python train.py --num_hidden_layers=14 --hidden_size=96 --n_experts=64 --experts_per_token=4 --d_expert=32 --d_shared_expert=64 --hidden_act="squared_relu" --moe_layers=[0, 1, 2, 3, 4, 5, 6, 7, 8, 9, 10, 11, 12, 13] --router_score="sigmoid" --normalize_top_k=false --routed_scale=1.0 --balance_loss=0.000781 --balance_bias=true --init_std_router=0.0154 --lr_router=0.00129 --num_attention_heads=3 --num_key_value_heads=3 --head_dim=32 --vocab_size=1024 --norm="layernorm" --norm_place="pre" --norm_eps=1e-06 --positions="rope" --rope_theta=10000.0 --rope_fraction=0.5 --qk_norm=true --attn_scale=0.354 --tie_word_embeddings=true --parallel_block=false --extras=["capped logits"] --init="normal" --init_std_qkv=0.0792 --init_std_o=0.015 --init_std_up=0.0792 --init_std_down=0.00749 --optimizer="soap_variant" --learning_rate=0.00477 --beta1=0.95 --beta2=0.95 --weight_decay=0.021 --lr_head=0.0229 --warmup_steps=66 --schedule="wsd" --decay_fraction=0.885 --decay_shape="linear" --final_lr_fraction=0.02 --batch_tokens=[32768, 65536] --max_seq_len=1024 --doc_mask=true --train_tokens=435200000 --max_steps=9185 --dataset="wikipedia_en"
Below are experts of layer 6 (counted from 0) of a mixture-of-experts language model. Rows are named router (the router's row for the expert), up (a neuron's input weights, with its number) and show model dimensions 48-95. Each number is 50 + 10 x the weight over its row's rms, rounded and kept within 0 to 99.
Before each expert's rows: "comes after" lists some tokens at least twice as common just before its tokens as in all text. This comes from a sample of Wikipedia text that the model never trained on. Tokens count by the router's weight.

# expert 50
comes after: " T", " G", " t", " P", " p", " H"
router:49 58 57 58 42 46 52 60 67 47 42 63 52 58 41 42 44 55 47 60 71 57 51 60 29 46 56 32 67 48 52 35 36 50 52 43 54 51 51 50 43 38 46 37 49 62 54 50
up0:34 50 58 61 52 43 56 49 49 47 25 43 56 52 48 55 56 60 44 54 61 58 47 57 54 47 55 51 51 43 51 41 58 41 49 51 34 55 42 49 44 64 39 48 56 62 51 35
up1:60 83 56 52 55 63 65 52 67 59 56 65 39 65 50 59 65 60 65 51 47 64 60 48 48 40 48 39 60 49 51 49 49 41 41 42 53 45 40 49 53 48 48 56 48 43 42 68
up2:40 43 39 57 53 48 48 66 43 48 32 52 40 42 54 48 52 31 47 57 60 47 50 65 45 52 47 30 41 73 50 48 55 48 66 43 52 49 49 45 38 64 63 55 41 39 62 60

# expert 15
comes after: " |", ".", ")", "\n", "==", "==="
router:58 54 56 48 50 58 42 46 49 54 50 66 55 47 54 64 33 49 39 41 68 54 50 42 42 47 64 38 45 40 59 54 45 49 54 52 46 61 50 23 55 59 33 42 50 54 39 46
up0:27 58 40 47 52 49 62 44 38 46 56 60 59 44 60 41 34 34 50 50 56 51 53 50 36 57 70 43 30 34 45 61 51 34 65 43 39 52 32 38 66 58 61 57 41 49 55 58
up1:39 43 46 59 44 31 29 59 54 67 45 49 65 48 56 52 59 46 70 40 50 54 58 49 37 46 39 55 55 40 61 28 38 43 48 57 58 64 43 48 49 58 35 28 53 45 48 54
up2:45 50 62 41 40 56 43 56 42 64 61 67 46 63 56 50 48 42 62 36 71 53 53 41 55 32 22 43 43 30 52 25 32 58 53 46 51 59 47 23 57 34 50 43 47 38 51 51

# expert 49
comes after: " the", " in", " a", " c", " h", " C"
router:63 32 44 59 52 56 52 52 40 57 47 65 57 41 70 55 28 45 58 62 47 45 65 55 37 40 65 44 54 33 46 46 65 66 33 58 41 52 53 51 45 48 28 33 37 48 66 59
up8:49 62 44 64 54 43 53 45 41 55 42 44 45 53 54 49 38 43 43 37 51 59 61 64 57 45 51 50 62 37 47 53 67 70 42 43 55 55 70 61 57 68 42 54 46 44 56 33
up9:60 36 37 51 65 52 52 38 58 50 49 48 57 52 53 48 43 66 47 56 55 41 53 54 41 45 72 66 67 39 38 68 55 65 46 66 69 52 52 47 58 69 49 57 44 55 60 38
up10:55 46 45 36 59 49 42 73 62 62 59 53 52 47 68 41 38 52 50 51 48 54 42 60 30 46 60 63 49 31 51 40 63 45 34 62 51 49 54 56 51 69 27 57 62 43 60 49

# expert 10
comes after: "ed", "s", "ing", "es", "ation", "ated"
router:59 52 42 53 30 44 49 48 58 63 36 44 41 59 53 57 52 53 60 61 46 50 45 79 29 50 54 58 47 45 44 52 46 52 57 62 60 56 40 40 46 41 25 54 49 69 52 55
up23:54 56 51 49 46 52 58 47 43 65 55 64 62 58 50 46 73 48 56 58 44 61 59 72 74 45 35 48 51 50 61 47 45 71 36 58 44 53 62 60 51 67 44 58 44 60 57 34
up24:24 31 64 62 57 45 51 43 48 66 44 46 31 56 51 60 39 62 51 60 44 45 35 58 59 49 51 44 62 72 61 58 61 45 55 64 31 52 51 49 47 50 53 43 47 48 66 67
up25:49 53 54 46 32 52 37 50 74 48 56 52 68 34 53 45 46 56 70 65 52 46 49 59 42 59 46 49 61 36 44 54 53 35 51 45 33 68 48 54 44 41 45 62 40 70 49 58

# expert 9
comes after: "ed", " to", ".", " and", "'", "ing"
router:49 82 32 44 31 52 50 56 44 51 43 49 46 69 39 63 44 42 57 53 46 49 47 61 66 39 46 59 50 51 53 62 54 60 37 56 58 63 37 50 44 39 40 51 50 55 51 44
up0:54 41 59 40 59 42 39 33 50 50 40 52 64 73 46 58 41 60 53 32 55 32 51 57 55 53 44 43 39 52 60 42 47 56 56 47 60 45 72 56 40 32 57 61 58 41 47 51
up1:49 72 52 38 48 45 48 53 36 60 43 48 50 57 49 73 51 58 54 58 50 52 65 65 54 42 53 64 42 62 44 53 68 48 41 39 50 37 58 45 53 57 43 38 59 58 54 55
up2:49 51 32 64 66 54 54 38 59 55 57 44 61 61 60 48 53 46 55 48 49 61 49 53 48 61 47 54 46 50 58 57 64 50 44 47 48 74 47 63 55 55 42 45 52 62 65 59

# expert 54
comes after: "it", "ent", "ot", "ad", "il", "al"
router:46 56 54 54 38 56 38 60 57 45 36 60 54 62 50 60 46 60 63 58 56 50 47 57 49 62 47 61 52 48 38 54 62 55 45 46 45 73 42 40 51 36 37 40 24 38 48 53
up15:47 57 59 62 68 55 69 54 57 56 44 51 57 76 49 64 57 49 52 58 47 56 73 53 45 52 26 58 41 39 38 67 49 65 40 52 48 58 45 41 50 60 49 48 34 52 51 50
up16:59 67 37 50 45 49 54 72 59 66 63 58 60 68 49 57 70 51 50 53 50 35 57 68 51 56 57 46 40 48 53 70 50 52 42 44 47 63 58 43 39 52 37 28 38 41 42 51
up17:55 65 53 55 52 57 52 56 50 65 57 64 45 42 33 67 45 51 65 47 34 52 69 55 36 49 43 68 61 67 49 45 49 61 54 46 50 54 43 43 64 37 40 37 53 38 66 54

# expert 55
comes after: "im", "m", "om", "um", "em", "'"
router:33 55 50 34 35 53 46 56 52 53 50 50 32 62 71 53 47 46 43 48 48 55 56 34 55 39 46 49 57 40 60 47 55 51 48 59 63 44 50 39 41 70 55 57 49 50 50 50
up0:58 51 57 60 28 45 41 57 55 60 59 58 55 65 53 52 56 41 56 58 36 54 40 54 48 51 41 58 60 50 55 46 51 43 52 52 50 48 61 50 54 57 60 58 49 44 54 61
up1:42 41 49 47 48 45 29 60 51 60 58 38 48 45 51 53 45 56 47 42 47 48 56 47 56 41 53 55 37 50 73 47 54 70 58 61 58 48 48 40 44 67 63 41 41 46 50 38
up2:47 60 43 45 58 51 37 57 56 69 59 50 54 45 62 46 51 59 62 44 35 54 55 50 42 38 40 50 58 27 63 29 54 51 37 51 69 63 56 40 45 67 46 60 60 40 45 34

# expert 5
comes after: ".", "\n\n", "\n", "==", "-", ","
router:42 52 39 60 25 51 60 77 56 51 44 44 58 44 33 40 42 47 56 41 48 38 52 54 48 39 70 53 47 44 59 49 53 74 46 64 64 63 29 43 34 45 50 61 37 62 55 70
up0:56 46 52 58 57 49 44 51 59 65 49 41 73 53 57 37 37 41 54 40 65 41 49 47 68 51 69 52 56 47 59 60 40 61 56 51 53 52 59 53 48 36 48 54 33 62 69 39
up1:51 62 43 51 45 46 37 59 55 55 56 53 42 69 50 45 51 39 65 50 56 61 49 62 57 63 45 46 58 30 40 34 60 78 27 42 57 68 44 49 49 37 62 39 43 60 57 60
up2:69 59 36 62 34 62 64 42 34 27 51 61 46 54 57 62 56 36 58 59 52 48 52 55 66 59 53 50 61 49 52 67 60 35 42 43 61 55 52 64 42 37 65 56 37 66 44 44

# expert 30
comes after: "g", "v", "om", "iv", "im", "ed"
router:42 50 58 42 46 82 45 59 59 42 50 57 36 45 56 64 52 33 60 54 52 57 62 51 54 37 54 46 51 39 57 35 60 46 53 49 30 54 52 45 30 47 53 60 38 53 43 58
up8:61 58 68 54 33 57 57 45 46 47 48 50 52 31 36 60 47 46 47 37 46 57 56 47 47 36 53 44 39 47 63 40 57 44 39 57 36 46 50 56 54 42 43 68 56 49 54 64
up9:52 69 57 67 55 54 50 54 45 64 49 55 60 51 54 57 52 46 71 68 58 56 41 52 55 58 69 59 46 34 56 56 55 44 48 59 58 65 45 58 39 56 57 47 31 19 39 69
up10:36 54 48 47 51 51 63 56 43 58 55 48 40 58 48 56 53 58 55 58 52 38 67 61 58 50 57 55 41 56 64 53 45 42 46 51 37 71 38 46 28 48 34 55 39 42 60 45

# expert 48
comes after: "\n\n", ".", "\n", "==", ")", " ="
router:54 51 44 37 34 42 52 50 58 49 40 30 37 48 57 54 40 23 36 38 50 49 47 58 31 40 57 40 57 43 60 50 49 56 52 64 55 39 48 29 53 54 38 51 44 54 59 62
up0:52 48 35 38 68 47 51 54 52 48 52 45 58 50 56 66 36 48 60 44 54 51 61 51 59 44 46 57 44 42 50 59 28 57 76 37 57 49 44 54 60 50 55 54 65 63 61 73
up1:45 64 42 47 53 59 55 65 35 39 46 69 29 68 47 50 42 46 54 57 53 64 56 51 45 53 53 34 54 62 58 46 31 44 54 71 67 48 44 53 41 43 50 52 46 53 43 60
up2:53 61 49 40 47 52 51 51 57 62 49 37 65 44 43 45 46 42 40 58 42 49 56 68 49 62 35 51 51 47 48 50 44 29 42 78 52 61 57 48 41 75 52 47 46 51 69 45

# expert 47
comes after: "at", "it", "or", "i", "ic", "ar"
router:32 39 58 43 37 72 40 46 72 40 48 52 48 51 72 44 51 60 48 36 47 50 58 44 44 60 41 58 70 48 66 49 48 54 59 48 45 46 55 55 39 60 33 53 33 47 57 65
up15:47 45 54 63 48 55 50 50 60 44 34 48 35 55 67 61 59 51 48 42 37 70 53 40 57 51 50 46 60 54 66 53 70 49 53 31 61 31 48 56 42 36 53 45 28 56 63 48
up16:54 36 40 49 71 58 52 54 73 43 42 47 61 56 73 39 40 57 45 23 54 67 47 46 33 42 62 56 52 66 40 48 50 49 66 50 66 36 53 49 43 51 49 33 43 33 53 49
up17:46 41 54 48 53 50 49 45 66 56 43 67 51 43 50 51 71 47 45 40 56 75 55 49 56 39 28 51 32 58 52 51 56 61 50 49 41 55 55 63 55 38 41 46 47 51 63 62

# expert 59
comes after: ".", ",", "s", "es", "ed", "=="
router:61 61 40 59 37 55 57 41 49 41 51 62 53 68 32 57 30 38 50 40 53 51 41 63 40 49 48 50 54 44 61 55 51 64 55 51 60 48 38 50 55 58 38 52 47 51 68 48
up0:61 64 59 37 62 53 62 46 36 51 53 38 66 55 38 50 50 56 48 59 47 47 50 54 54 60 66 59 51 36 57 52 43 52 67 37 60 39 44 45 37 70 63 41 51 50 51 41
up1:33 53 52 58 52 55 50 49 54 54 40 36 52 47 38 60 39 48 35 47 51 52 36 60 64 58 44 44 52 48 53 69 52 51 36 59 29 38 65 63 45 50 23 49 34 45 56 45
up2:41 66 57 69 34 64 47 56 64 42 57 58 55 52 46 60 30 48 47 39 47 61 54 57 55 50 46 56 68 52 62 60 60 65 42 33 50 64 55 50 50 53 51 66 68 68 36 34

# expert 18
comes after: "y", "al", "he", "-", "and", " the"
router:56 52 52 55 55 73 42 45 41 56 47 63 48 55 55 49 55 40 30 61 54 41 66 41 56 53 55 58 53 49 39 55 44 68 49 54 59 58 50 54 19 49 49 31 44 35 52 58
up0:41 66 41 62 63 64 52 25 25 39 53 72 34 49 60 62 43 46 51 55 51 56 52 36 56 63 47 67 47 57 53 47 50 38 29 61 61 50 57 56 64 49 59 36 39 62 49 48
up1:51 45 44 52 63 38 74 37 51 42 45 52 50 47 58 51 40 48 42 46 58 42 53 48 66 49 57 63 58 45 44 55 47 55 51 40 58 59 57 49 55 35 49 45 39 46 68 51
up2:64 58 43 56 41 42 47 56 60 51 52 60 45 70 35 56 61 54 56 51 52 31 47 42 34 41 48 62 44 45 42 73 59 67 54 32 56 65 52 51 34 59 31 50 57 49 43 38

# expert 28
comes after: "E", " C", "S", " I", " U", "A"
router:54 51 62 50 26 58 51 57 53 45 35 61 54 54 52 44 53 50 40 56 65 33 54 48 49 48 59 62 76 39 60 44 61 45 48 53 46 40 48 51 46 63 47 61 54 30 65 53
up0:58 61 64 47 38 67 60 31 72 54 47 50 50 70 39 51 57 48 59 46 38 53 46 47 48 41 51 42 51 58 67 52 68 44 62 39 53 44 46 71 28 69 58 44 56 48 41 53
up1:52 46 57 52 59 46 50 75 57 48 51 56 39 45 59 49 51 47 36 42 51 49 45 46 47 39 65 47 54 52 48 54 69 46 53 69 46 44 51 46 50 61 42 55 64 42 69 61
up2:52 33 42 39 43 80 72 47 43 34 44 57 63 51 58 50 60 39 32 67 51 47 37 42 41 63 55 53 57 39 61 35 54 45 40 64 68 40 63 52 38 60 45 58 43 24 41 58